Weights of a small mixture-of-experts language model, trained from scratch on English Wikipedia.
Size: 13 layers, width 256.
Experts: 352 SwiGLU neurons an expert, a softmax router.
Training: a variant of Adam for the experts, 439M tokens, 6698 steps.
Below are experts of layer 9 (counted from 0) of a mixture-of-experts language model. Rows are named router (the router's row for the expert), gate (a neuron's input weights, with its number), up (a neuron's input weights, with its number) and show model dimensions 0-255. Each number is 500 + 50 x the weight over its row's rms, rounded and kept within 0 to 999. Numbers have three digits each.
Before each expert's rows: "comes after" lists some tokens at least twice as common just before its tokens as in all text; "gets" lists some tokens that make up at least twice as much of what it gets as of all text. This comes from a sample of Wikipedia text that the model never trained on. Tokens count by the router's weight.

# expert 1
comes after: " |", ";", " R", " on", " $", " –"
gets: "  ", "s", "d", " 1", "\"", " —"
router:481578501482574576476482442459532400504508423464519524571432451513591532517537547541442558487584476414513514434532523488526459614527511469480596494487435570581525510542504538391527458476583508521514566455447507477442590591526479551413488414443424558513488481529537449590543370514522506461522459460603499477445458493483496493368458439485597570547484487429476589429476541578483498508460530588480462523481438577469446519387496517528502466542556498518477592427476524502490479545503453527522525605519517517370508451514439569462492455509520387492542532550528455390510463512508443479520570525562534537522582556429628513493409496548567483527487504539560432516546445529525497475495459496587499533467523525525530493430456498464470488544514429492521556501518481388412480502562522
gate0:539514513401587494443553515542528388544453472438542528517588520540427446471548453522542528476521471548500464448427468517493593551430526517597464496492493518497583467497484499645449508520446419519486482495553580515422467547466451603555587513486582491483567512444425616535554491461501529389554468554525517421626444493490527573414450496533530515521502570433516518494572527527530521549530437572453490499532499422465538503553495371456500482467511522370473464446482466453493476419529462517523546564574496417501441445467640538474454520462460442454570470445480436598527511425405577433507446444425456538456555500441532545499480525555505514447515418535493464502525567461538461533456519578552570529500481506626518547516541476498490524511472492472441489496452422485441455478440464
up0:559511556542519429429581568591576516583522446519538445522500571452565462489498422511477618417498486486561400460518462554519478428420436491553532436450485487507471392489512498506368488577491437490466450554582589489532543522528499564538557475433487544516408479455495542517403503526491563467482520502543469471496445513457458654512459456550493557527487538533518489467551449422382505562480383474522459495485425439536531389553481468525483492510584465400532468436524545475518501577488446560559534542402494521492428480511624513460433556532534447503531474487546420531556513388546499558489481459478536538556535549449500552544499558434539485474473473499483519500601427489429547547437539486420451590504423563481598523491430454476503535483498454576516465453501522510477466460470426
gate1:588495588447462492431489652599412449528452449556502566512519527521535488578506445565487437487508494509603522521442518469445486475465537595452572514507529609487450581568482497543444468593456383447486408425500471494496491485497388389521488531571508509509452450561418513467465518585515515490515438550464538475541501498542516493589394524542487511445518525436553602569483525449504599526520471524519582489559567553627495470520542506523434470502481448448472501453567503472497526503519492509489553521512495414570498422499536394552519451456562444504548500543425539552443464465516617512483481487464461530565544491525420509494517551556476384456567446476541471547509484496472469499544493553509545616453516558480495469516403406556479501487425490622491502454506492484461546504388564
up1:500626503491543470539496466490458496487447556616496445468573476546478543392481388522472520533421434460522527439409578443494531527460501486393451490653433449562493544488476570554574462519495457442554593541479469479555557566368468506452463493537513492427453522451528632562530478433464502585505559489516522466557488451532528470494524497541490521491454614560511514449483496538466508488432544471489511517447499566521515396550487473628526490463511508552499510447487463529484535421431562595455508493515418481507417495484523491526396524529485534548482574564506476563431511565503518516476511456603478533497521537433477535458489544463562563505496464512470534521473536441572445544467507493572532414517508526482469499543540466515644556524413615505509519563578454593607397530481492
gate2:622548614471514504481460507511504513554513492564520425527551475518467548484485507383524480584432522573457505442464527528462476478596534415535571458549461486537594457404452498507468529473491468522592589561484489533602512558480467554446471490469456424499517565509554590473559495545505459490522575472469437583676548464497499513492488506538453480454555512559490618508415518590510587490482474482476572538545526446473508525538527447471503515572489482529479475527566513543435518457402615487428509559490533511493577483447564490495503575514553541435432489541513519547512512526484490541563538524437546509511494577593478508539508347502549525500526449470417575560498595565427557495496506452490500497485531549494443399565509441515501620521505423524567438445514413486514555446433612
up2:538507485408539500466518467508487516451459488521561546509500512520407449487495488477468471527554556448439538520549513442472570489499460555388485533607524535510494389521481485534527592452444549539503526518522496537581574615562533578467381461564518446537496503458509536583630523486433497473453556436499592446560564477579455544392546529481507462396481539533587564505467509495477437558429474532532571509485483537472607488441549427549463491503499442538558469466606461433547512482538559538563493447545532503428527525413422495488445556518576496600514508556554597444427578481486459514442473553468509498535510523465424548485430539528516455541497606472506511484460530520508589527475512445529566589525496450484475449420557481488506497509502548507512365493657524577393451497529537
gate3:462553589508569468458486624581474440554453456444493440485578521540517457418478434468409460490543489564518545533506492513501388495397476488593530505699532490474497516534463515518503527547476514537493506599524488481597476431444532577508499406520550441471429520425604528515513507511522537503519497447468413513487510502501502482566513544400478460384474544551505628522539360545554494504529528576450531492556575575493605453541484524486453404556442445594531571437541484476524596531560502461484505546463584448594549516523474431556504532491504504555533522504555443548501566448574502456550611494537434517577475553420484530493509548521500458454536460460498575495475536559459461453492470497535447495518469417573459423489533510404537541502474515468503517446523552441479538476478453
up3:460540500470519528544498520512468451497516482471452550489489470572592575468500500492417486525449568515483595494460431491498513486551405521521513502398451504509492506498515583534471528549545527505468436501478445490513460507604577465512442488539498526461580460455486434480454516550573460533343466527488561462498449499527491490479510500457519463468443492657507508496588490496567419494400593568524470530450517482525470413546625484447542548511593526550546461446494480472488483496508520558505522511584566462506612503579483509464533381417435423525522570474548463409487480592499504586614474556529521526501573517527414467473477505498539518422542484534453510575531492503525442469441438491360573464434504588571480432479477582471517467525444469527642472555479460589450521414400439
gate4:608529495500551525521525486453515449500559581546489448419483527468506515515517436585562486466459518476477466408511522482472558425497465508487442489550542497404487533516528538512525455513470651368513566482525465535490519548442461421541540435581566509494445585595564525519537468510493468404474466539477465528459566505516413489543517577433499473496508431405443451599434558533534510482556492453431537473449421517526496547498606564548533540526497436460576501532342533419500533483457445415439515470459488486561545526457491506535504576479579553474443480489602464508452487499501620525443470473534552359411497423449497485519551498503526498484526508423519558520445499492419463463540599487580509341565550466487507440561496438609592513565460517484504494533507489533475544473494520
up4:537492518516455541473451437538520397466506420519500487467537412546544444532581481503482504484528529460600644580504530504567550556460555532509562551576534441501518529604411513593535548519536489444481418558502537473581546502534497551542496491462556588426473590507480529535504561496518579469392492496516396495583460440499477536483480472429490463505540556513464428532515543508452553412497473521536471535634369546506526397506509391532445489457505587466524460575506492522439521514499461494492496460494390552507531495520527538543414513487597482513550466440493485600492543482424524541524362365458470484493594479501512572502490500561550527545542501542542515514559543490506482587556443503507484457412525444535526488534485439442484568489535444533488599406559456550608551496460466
gate5:520467482523527450497589564606467446518568527444358527510544498554537475477502396506463486483548430546493571494496490599549484481491520590519538435540485491512528511330553466518458497534452429545400473496517468557470522448491526474538442574474517504471392471591508522503528495462573520543524532485522491472582556476519498540446391402520450467525527553442491489485603546561440560627453429496503483496535511517586548437488521477478542409524545384503594477615463537474515544501492464419478520574534483428532504492554570470469523448525471458604517529482399351478620503492455498464420482492525439482484479515500477478502520471496566443458428502526513456477494526456439574529500440566510536543373497555439501522457483453521534464539452430477416421486421577518480548515427462
up5:539475531499472505527554471456546478510508469414445487473413534463473488527469550505540516552554458402555401483467527594417489404419571504479556536402496547450464476522527550465512488514543434473469490499461554476485552516461376499402538476572433546514547487465541523400582512507482471458491542504489513493448476535576526487592367572371538518490558505489513491486502463489466529462408491524542465552384487466474529483556572454376478517425437513547464525420514356515514489476424595523489550532477519500484561565581520480428497495429458508462412522401497455568524606442501580547563477432447543474518533500509495444421531359516573414482478528385517455459532566468520520520542483433490511516468401504531516553411497491477426546477460497458572521589472435450528486480483501
gate6:462443498436529468492555529547525519736529559526519488538472469518491551484540473455460406511494554582487499487568514542485522570514456496453513521573516504413526517503557519442542502470438557461494500459525488502534596454457461522528541468507480464578570433626510515519562583512421364453573420554483452556488516495541499502494575497490527543455522475445539529522501487503573412489509510547381492485569484535472543451571560510453590458472505496485460526492553571578571486464491540473436509558496494532530512607486443496462539573462517534524554541484540485560488467481508564507556507503406595491451532459534548388510527350475492450433406501489421568450406602478551506514513512520453508522526487582535526476535390531547546427492394517431540462560438409579464472534426508
up6:405522527455434515480499499515525390431483531416571449451543545560519522514448487473556439547428539521409506563497521552481408530541581537512517556513538430543452497505488486545528434432541547466435494648544495415423424535487510527482479582443576459434524534406581422652537424445443495452507575528501528403568511514533529406453490504494463460525526555448518466552540558483443603482488497453477424455520455531520511470485474483538509500559559624483508462571471532469473559408417525515471543471540521535443468475405502445537416574555379535507517555505456443484539430626537548498520578440503500565436541426521485527560493605518499468483533501461570497490510527428412539478445533594470503498466448450474533533497502396477533526522510426483465521446465518513532601505478502
gate7:556404490534497503482469432441488497519438557490462522478520493526430492613494500445470482504474478522582630554495499533492601505478455490603507485537521505509558494531539604603375444484527451498501485476503465590433527515536562461495501503458524502451518422479447516503586428454518505431412474518540570455471583416425464483451519498491486522456440537546517512524537588491522474582556537455627560521418498503512491383473509484435494407479615564473447465483486523483485517491522464565484500622483553588565459482462516519510496491540563495430539426378532495475506527446510614401404496434517523548431526528458519537514532512551415538430486516521480445458521480518499488551575503414527523476552490527590547661528555482429512521586526450403587474493481519424532405538497548
up7:501467494518471510537493566445492542507513525506505407472464484448400532575484525475488541447494519521545533593483503468419475461453505405514557551513484545533573437448522516447390518434490422493458445470598556417536563516474528442504501530445471490510492521558447417501531469430518580554534485590565559544482517421549394553513561430559493426530587524488570499473420452534400429496396489498542423510533446519554507510488555482448555540444537457485498515489400444408437376490461490433557537468523483419547549483476425375515508570505514523568592520607443514533504463588568455511504441465561478543477521505564504503568444503505497510571550475479477540445525493445613511449556486519454473443404580557403431542460570505464565527525503628443431501478507392502531536508532476

# expert 3
comes after: ":", "-", "  ", ")", " 0", " /"
gets: " |", ":", ")", " (", "|", " /"
router:383406559535547460448524558570501579489487521468555493420490501448472555515505426565491485467566560540366519441515528471476492516540567492517473431485502501526465487461504484501533512449428474569570534476502444488502467446497499507459438517528382510486498518495495493468498428495576465494540483508450581539494589544491494493568497565509493424507504463463550618555503473465477534606575530533478585496405572570497460479500565570555417545375493505441403508575439506554519510516543562524379434584527476508452502530525478458473436585504432474518419606489433460452397464477436414410454567520496442552451425538569484486494553507542428430577477528494448435566438474511508442442550564553501528455489515487467450482486541610490483501498516555598446587544529562531553456617450565
gate0:510496473464437515426507514615443447519476458421423498507468523511618491449493495548530494497514537470497443512510522507507524513522436514551494468487504514396573591478533439571453344559496433431506442468556536536502396540421487460558520519507504429558490530522385561526561600513456452538501421491561539502493532505542525458460446541602516543573402542504481483575619453514557577505522473508473515482558538499578535500439462487452455542602411453467569507514558518483496493526499449459548513425568464539547448546400618479455517486527577526497518501485495428476489527534525583561538521452495571549488455526528514447382581466551501518484496473614576489463445558535536608463365417491497598538511505541559506421496523474475461453532433485517517474490485493549458614538434588
up0:517467554459552458503528457462422492575448668482545491462565468517447474508532423497529407552478473532575414513439494480504569524518586565434404536549552439540496580489514542464538538517449602547479532622534471547451523445509462479398513433458549484509540413590538491422437481452456492490534546459442390597452473492519474500519551565435510435439521407573507488518478405491550499436571513539469586369449579535498634482623572510484540445486432459532521444539489402538512474456556500497457449493461484540515510454520519530515477575536521488514473472409454556564454472458493477504492491461484414515511436565540499547489470503474421577475544491561572528477483505507477465438501550535392509483552559478508518475574509529530548513456402433539570527472477415428510412506480527
gate1:536455444518491472601491468515389452453540498494532527583537531539499421470508485505548452491455526447475410494456582491508499480492473555504370481556427561467596474492508458493418494477510498475530448357471599516518480489545526494515549527481504485447521498430454541458593446449507452538585512379475556520424462545466512496550481478532421533497542453459464497470482557515550471491528451469395607380534561482520482550459543508465545458529369470436612421475486505539515436534422445504511453640455538413553497487530468462485492526435477517423568496492426572424572443472424519462479564549517521461565406554502534552549540467520489510413510467513486458500418608527493503482515459526497532580646516533499495542434563458554501478522586520424563463592482499463540451403498492
up1:486531561490548569479511508521455618447573592403541495583364425521554526504467588499571528466526516518542476527542518504573475509552454581556570457497440535500592469523443526511479494388422471388545432512456470513475393470456491456465508459518479491524512408495529580455542518428528537512389576599559459592444512557544551461502529484531541461503579461520471512512515563500483402484476526501460517486396490423457544511443479493527402558506549547539422455428454424490424545461439467557494522558543534508455473503500463543475488482543555590571510542524498547518490557594592608496507438495461428556496581533525496484526502480517588509527563529626535473479464543458451579526436490526527502506507566485522600533473567476460499522627550449471538469502580481438523539522529388
gate2:508465520502357458477460437536462534467552607574467574521460541588401486467584508508454571518436599554419474441533549530483507548470515527434417442516597496540515424510484528535531545549384448512512460406491460511564528463485446512469451516578451513543483465522438553555513482522554468515504475565487533495403527398487442444485471559495519468551539547530472612532538484552496586479525473507504482431496484534546593419555611482511495526491443430539541419499535460456543407574497482595519439508437536425443472441516459488570484547443439547453491508427499513507444549524509468473467504522491498528500499496409512512515385520626511614489428565466495569504439514457489518448511579557504539476534514573466529426598535483464475494478415457496560483499395448455597618526426522
up2:463472443487446465468507465492409523475544573519504453504421591493444422466535450525507477448532552571522450472560565512454497561618595519451408512366394497578537519488476478481462463423520427470436547440507504524474508571524508465406402554501471509558486495514377509496546513427525492512499535569490495479527499589517512516436496437516548486488574466445423428527399487451554515476515429545521504572511581470464534476462549569534422522518437531447513468493526445554480445538458404581519445520476501478474442549543461485482587573478421585477488537405502469440460483537481479516618531499459512467449548536395623503515470575535485592521441558462508544523441431531533492366494479566585542561560487492467444604514463412508428544516435506564474508501443409457457501490428493
gate3:457490525482503503462490516575535482543505541548452507530442481479545437484533491444529411482468539438537491486587457457508568460540447507528522438492575361584581540534522484543487443448473574483554461415533529515505424484492470439608527453520481468467496595520495591529483459473438419597489469421491519468519489604458528520402514455537447496467491488538492462502506431437506513404490416471548504563565452604508412546464471543435519392428519454441576600453533483546571510434553473565512452504463582424469535465542527502487479423511537476490582457494576579456500553489496481573450540438462479506510458442525524552442522574486488501495584545516471611482501473474487508486516528581481475565525476505404536431532321532497613497573549505460578494406562491623460483581462463
up3:554526484494479454602489431494566539527397487548453471475570492528533520551504498533491450588493430484540645514440525460552556476397465494549529494517532462423493463457510436548436474605526570598466510558569472424605523491462493437597514600505474456527452430532545555502467488506433489509580531448538467460443465491480365460524501482571583354546521490547472430492500423582462499553547556509555657523387472535508456509632480473493499499502455501481512470544521458449539484520483573482551548518441514554518467451519472437536465469476514560497486489546483540431482550533422463578529500488564493506599473438570460529504521621484409544525484470419447433419487564460585552479511528472490553459565491492503486518477515482453470578517509481489501541537479618537523578557443572
gate4:538489524481455479467505461503524572534509537520445559499412453583458474525452496516499481484559404564531509474498390427468449535502529420532467507562602486491466536506572510441557488495443408461534436443498468530533496449422560499485575587550472520427481461580527452523548475562527608493539552478437415578482468413447455458490467477517509543512436575510570577510405454576483449508464516431526541466493490584500532512521496415502536502462557465512478368465522478550488554571426517456501557464640443518538448427523421613574440572442477501518501491518459460476550627494503555501528545511503449558504516498553437569496413477501507456505448539450494540466503600424514573477472560576457566520555544545439478378641539522538519547497487375495533512528573506405515514514441456
up4:488475519466492502435486480500494562467504490538484555467486453553553427495504451427535475473459560571455456442433509520430482521530508533453498422509566464482526528441514525508519534498464407598558513418547549463478485472495653418575504506568466439508434516426458513585455498410476474490569496482555465459386449438449493434436400568506452440539482516431467479566533560398467460531529462482514455417454556481496507484462501514465591493471568529457623618508603502463572507650507524531504488497450500492456491509407511471518472491555491532559566375479452509551480490494480497503529510444542578534509466484549525481540455575624444565489429516544514581471527536435497415457522544539414481536569463469461590558438498479514383512467618530552461435468535497381498476492461587
gate5:442576555529412482532503544462518471545537482432413426476504499583469448529567468581570467483492475419523534523530508542454500561450598522398447512480452504564646429540489514562533470532491560452530511437575481497433461452516514537567485468532527493556538482522494536432524395477481570483570532563403552512554495468495442460478541434490515512441500427479510527509560588540426527501486444442455555551441489448475438592463419418497443514503532521577452554482480456516480517589560599465523518481485482388435485450524482566588492547505444422475536450407401611429454509546510576498561512579485497461544477515512502462543463571565453549455481567498470493494457491374508428454480459517445486503449444548540574453489479574416524397550566510436463519390457449509492583516446568
up5:500504515586476468486510556521549463524536551457502560511522495521476445522540563430555504549469538443444547458545501493481479450416540511435409494481708504502449493344462522511464511455506472489405527396505509477527523496473577532578474507513455436456526531493460498496481537564530460493538472545491509517460577440440409557502549503528504468470448475464524531508468476476466463546543510442422493634448447540485506493453493430530370521538560554442549521523476533583498447627539551524437474549437521513511477600517489521483505513436551513593558455609503556482505476509602498525532488523475537453494535498447429566518524503562533475508450539441519556519494569420514466538475342417400532547555391473484505495477505555495454441510449409554612425433514421509481650509521523
gate6:619523567451545520512514502460459504542402660515534439541533581456458453479479505507458502452433472506503593540356540458601451437413464541521513489435458587494510499511484444451512517515501518531491483557524530475518501512507469419488537579444464470532498433462494530495522469492528388472510552474471426497488450436563468406480565443389530494469566511550490521489496440506478379527631463452472503444571469561546561552475512500498530510485465522520501510545364396458578491472483526520451458504505469542520537456520499506481495443444508577458545522429447566482518469512578478449469521412477468484424492480529454501567455526567529455539653466513469483591530450462392507553584461431462469509497483424534530533592501488435372440411584525503554486535415516464582571445509493
up6:476551516491450510501463537554526526538492390452526495495422419537491509494623513530495520418489519431483538459479492464524544499531545477466533497577590411423525500473565564437511481449482495480416573472509547503506546473485513542514594461479507434385482497459500438496491454588363540567503557427545493534538481563473442466535502425545529438500500517396493494429495470512461455455451567510610508472447485557574495570468502479401497353534468417431530384531507533628480431595434490583502518432531486490588523547518583430488548483542461373489425496555460535440499492536454506482496521498484477391552505553537515550498518534471496512499481540560562577472543442542477507519504480516572550592512437423466518428469539490466555517493494484360409442492574492386470485437478540
gate7:515435470572484473495533517480411475593510529518541474473471362444453524559542463435494408555510447524531439549500605541433526516434520559402445519483535502410487471459473467549467495456569514408506472434376478548575485489557455585492495469521484401493576331549480506579402560525410467439488497487473470543519591435488477488535455479491469577528546507489432451497491503490521435428444519442494521412499595501465493488518509497499534428531478512521564546599563453448426550528559482395502486494450482496555608513451556501523446576433515487559461451509478448541472497452523513486517434403506515489458444569537432477443508459529524556464559449554585482443594607505467504468502540484577611562482533447517565621479462384489530480532513449439548484535569516506509500525488531
up7:473481463476596466444525567515513596532520459500541550508618538495524522464476433475483530533421556529524561540524511564429481551541488446513517479428566468582540444569493589478462554547427515526463536464519409507541472599438478514408537509425470522477464539557352516482513534450527479513481488505492460483581475518471489441447401487535512539553503390548545623491441472549436425547474593529569559576524452443492455479464524503531506529427459510559439469439523419570478548563350549529482500483485487431507484479473502573570509523539476511462405450497494534480471546498501382518536454542464463492415489551488605465505523340468486572520542554412486496452455515600460484495581481526495416388425555530591547569491512509516440457473465546552533522448468542565511465461485424

# expert 4
comes after: "-", "|", ")", "=", " Cha", " Ha"
gets: "\n", "-", "|", "\n\n", "g", "in"
router:424501482436486525495493567452513350518428461558490449486443619536518526519534536559535532468457543474488536462566557548543454473499417439550538458448502530452442486628495568548568518498460556439464410550475585581464536531597520399541595497481457561451494504505515466497520500546611457495486539557505530522532499495462477507441474432482524481555512486548460606558494486432511444535506468549520534508553475494413388605475359511452512521450532485486502481523507512508445531475542447467527484372451413593520524518509475555418443518539494540460473476462458626594496485436476503577464526513487541539515547490458550593575623440510432531579607485546494539523442453563494479531494441545513513566503439515488462519460478478490526456507388456498487497524377462434454485432544407
gate0:476482492518442471470580388533457488589484552553525391515550521528467364484421444526518560470512482445551447512475504423564505507477510476500540451515532505515548442436483541511514454545497548475465541392527610439472569525454506641531515417488458426534548491542490466460514533495576437580398531496518511548455578446448553512488513551553546520447420525491473464601497563494469529518539440575352455516576508480522565395501468508399460463555509429456517477521424549550499496501477584564466474413524495473473516505502579501545473619546513441514460497507446502615543483542559473452452565539526540490565503498496471457427490538461478553481523414480473447537512527409483575404565457575554535482558446484474467571498587548471451598512480532503410544535462550476534567520372499
up0:534483518493512480503574574470518539558542494521551484499507501513455510520447526512449527492560435475488493484486406443470435536553532356506582593455567485432452540505503502590449437410455374464480502544552502556464395420480413479588487528545400428427428509387430487575435554476492427383504447539560493503449405514474470486452482453443451544535505585518497458510506554482508426482510483490563414449479443449511561544432587493539449517422473470466500471477556511520576543509532434644483557441453528502467499482418582465595502453518436490570463507576588558562533547564521487555490493501520532414496510418536539510475513481506456496551466536492566469528585410555522565522473527511418464468507445484489500515557420512516450440516541512427440461427510477657470501506485552
gate1:402498465525428448521493473509488513508565576408526539497553441472594454466522528479489439442365460502451530656379556521472474587589423454533573429560506528469533504481523493487450453557482448535510536537565512367512469481454546603539544429520441526546574487487370493452417449509487507546510497538465496549486501500437490482513596503550489516545566515502497421536461537516515439500586507413566585542480493542506487463409547588459388478518457565443473505503522476596482434469517538495565499447559568502436496568456545472525494481507525558502570456485536484561465533502574531470509508547488470469568447486450540424525566419443524503389456516546506457498544473493526503509404558573472391539421488545501484459542488552581460517490431407452430463411457468584478443486451533
up1:499470529420504558536450552509446489536463587501479464522593572475500393489564557510483526548402544507463433543497492548554456534485492446456629478484460542420486502471483527516510472571473487551512516539545517508530486405451532472582542475551527510423617568561502592454480526543507504466504612529489565430507482533382558489438521548464477478480529540536588410512460429479494560472495420435469515479472544474607433400558508477525409512472508533447470481533345421558486404448378463599506513453591550511477516501539486454575475476443470516414495418450473546542512371497505534495428451557467494547426431506447466408485548492468506495486513546460410477482484562488527530504507535513616424487409495489536485535530640528554474478459484435426461525476476471489508547471480561
gate2:487483536444518425543531557512564507529521522560513538435560597492531465432522436594490499531439502519517563564593570583499530547533494488542450435510477454471483445492482499492477462499447523532473481518487430538546507492485564622479404481474407511459619533423560499481457436591502594513502451430489469530517494458574474386460584499496533529571443543498449474541518497472489584512441558555521472480532558454538517485518487529508446527454574441557409458434449524420467584399504580424470455505508546436479566452409563493502528511530559581560514450461447513558512495495418433566366473515433431467491459555507482563452538602571499470503469467512499440531403514441562468513588410486499540563399485468571493371496421423518479445571597505568457460460491457501550468534530531
up2:576468521593454502486526510445537519518451496530403550390492447466527515467470504476508500529538521521369501535540569516463465491483486603513516501502572551433458461469463497528502519523475574465342449508484512510457532507517521506467455571470520483486428575483425435509553461490477516490528487486422531423481445457511559547562447560536484480567519607497492481581533463506443438517525422497476559670553503534545549581463509431467471474425516557483526512494442561445429584567571515547533530490482596548549519581625414519484480565460501475486496550535517590462339492534423559495532411596460498504371497538516457583518492481588560548477461472539517484536573443498533411445526506464497508520522492406487521530581524529572582588459510617462456544458500439545533519481533522
gate3:511501519385491447472580538431487412570484514458457502512511560456451488392453490403553458575467482543503513485522485568596508503542552575462499546519504595518484567538546424532492538510480526444527576570483386500462453594526593500464499526500478510537504472503586518487471534593458495495518520535393462488519439563584475479569573474507421548536538516431573504482441527444614606394491575516535508503503418462508576457541465454509521457568463515461511550458471552497614499467514544475442487504513551433444450453536446423515472520666630493448540486529498548477537438446373455478513470478447428525537547536460519488487465472537530497486480429500483397617510585505417503508570503487512445536462464539528390416535497517439537513489426464505511567513441587540536440533486487
up3:456525513500465500492519448475551469412506503523580564607497411463523561484526538544538530463423552510424410503503572528460575609570514447518527513480520542545513573494571470474433544424500598498526546502372429498476495558524462495511513569425378483532508494543453481464500441458503556521590533569442484524392432421526547510505500409512501466463499494508451435466513529552510546531505629514525526507411474556434520512499412492457468510510492430438637591479557556432485488430455400406573451533455474467449519493559532519381505506581393584453591449500527432433494456541592475424459388495446504473553481490544554514488453484511436509542523521523499515445476536545500497582500482450507458539534543468479549561526533574554567420489482479512578429556474503543578497565562501
gate4:547521559573523502561500456487483564592591464458391502484529585503481452533558446496502498550462416579388376541449583526457536470538477431516442533530393538462539505508516486549418490503468487526512480510485551448590449481499459530487576493453492429570589507558473535512582557528512497461499588497469497452590504558597510505511528591539480537467551437435432536446570506585449553475487456494589532482504554487539462538512480537490563500458509477406517552572525376536616442556469492402461486522436504501492504565479502456489490575405536454482467491376533393432574474406525538483508466496469498509436451495584427435527526497598493453493411510479554448562524545501471421454420540477530497460536446421515463478556491586576596468443610501498546523456505533502482465529499549
up4:442544513494481591510519556529563460524463561543466518418521562480573498555502523510540479445513531506517515512524531485405622498527541433596527441461455512462500455476472490476423503543487478485471528568584446439485580492534542551499499474483550525544558643510593443525479586468517532397512513474428363453594435482560489413483393523523606537496558517483547470617584490398502522512421512431549506490564506506526509570498506594473516510493350493489519611533517424451493474497459459474559546501482523475535512585494505447466417602518519411439451409552499479518475464544421555502475545478450491469508500614508508530538540573525583373532494506479523464548400473568509420532519518443533449462579389435543533467472503472523513454541518555537554565473530523482435467533502520
gate5:451506461504465453431488577525504496569565504588479416465552552556363488479526562507468554509491543514507376531486521482477514515550526494575457508476426574467542479427597442465503516430479507438430474578463542477540542503517491584416354538519484491544561524462441481471512402515444499494536439507533633556512580460635502463495581441541446522491526425594486591513468521524499439467469510487413400547582486417521542474450536500399539481571458413552543413430464465447486542461520466452508529546525514573534476442528436445550543568493469476440474479453462488437546628533502508513463548521428525465547528520448404443531432493471501496459464490547557525523519542436513502400590468496507508457484511471585508383621529530523512411522519486520523468464436485517462421538487512
up5:504460481580450455477501437520585565429446453485536519573482445437541441479463464618644505624512573474498463468547465470477541409524569462522546501462547509552524464445574446507469500521500520488434485501519579493568524507481461507581497498521472456453458554460483534497408561508453556448463477559525600457603496499543471477542551480491489557577468480498384436430549518496551501520506478432518437538487459492511430579492449534609425443544485550579551368575465492522444551503545465427538415533513473500486597477331484509450513535533599479525506474449474615443441503507580579459433516386559477498489477502424509468490543511418414461482479470463517536519502453414589529435514461492465541482470506507439502463577440523522476506428523488508537470441443560589575455469459528
gate6:497462538546507472457434488477536514519500548577494489431515498408404505550501449610442464554445450500442422578371512541468460525562494498535512557467490527534532556468468433535480504507484600464497477522543572492515552514460591401509523511554478479521520510611502573414482467504569360465480390462508481520521514507468515510419485520482427444503573559499512404445533449451567495391526440496510521511488549515514512580498497516580446492535447538430447456550399432550483515436543596507519522525446516482446510528538487520547538471572436511457465407554507530509518540361447501432555576513442512504498566565548470449574619559523517519519454554544432493513505478499586496488584500512472495410490497504487512565556510401467483541387502576545440454485632489430626549492416488
up6:458466472563447529497498606541475550546523462509486522491504582573404516549565503436460489581516506513519459530435551524545484518501527500547597525543519548418531509445466510574525475503578449501476487539525392474589483556534474567528589466560509483525526477460488385520428422523516531472505575521523432536556521500461494643511528332498494564509471432528558476585494563550606450592479533531546584525482534516529519548501539525355403535511447454450457483502537564551490462508468442484545483485422444541530447479566477503490547499476449420459476559507494486481529469440498439631500576511579390548499545434443645537490504504496496500517542454546514535408542530493386532479479519470586601460486493547538518517489437465493568523445492436420475533463523579594442554557522505
gate7:450515544523517476495575542455552492586435528530463445556503486456463445446456519552494485513423497552560516528522566532470519453512466467494497507438487549552507484607513461519484470575487561519544547559502522485516485514466595465501506536434474426530535545486451489488376517445533429521516519510385463403449500458569461533394517504471460487457498367489571494532442440388546484421528488485499482502461485609576468444499498452563558489463529487482640391515538451527538529475593481551503454554532495464608399463481451562458518561579490586497477538488545455464469498516563431496667472473520526460433514537565599500600504574435438452502446486496545498415569434561450490495583452359461395503507471441532554513532504502482478483382480516473545512486602469537562515502504441
up7:512472514541489482432502567582504542584493509354591506474430418445617415560489489460431558491538412446462605475541536494506422494489536509471439547529536512446479488585477436515559425505414475457519516643447445551493513472477522392595540480501496576480573601499455449429543527433385416547463493532500580501576462530578495508616622561518443514508474525459476580405493473468534536508501507554624510560522523490512575511509484460508585542489502448477592529489574494507458582468503446473540490440487463492542487483524545482550494475549475503515513516486573488531542555483496603550488523509554479445507577511439496436575448494516535529502497453565478442465496453549477398544412435493576500410434546472465450482448499561439474505526496393475516468529515540508400505546460528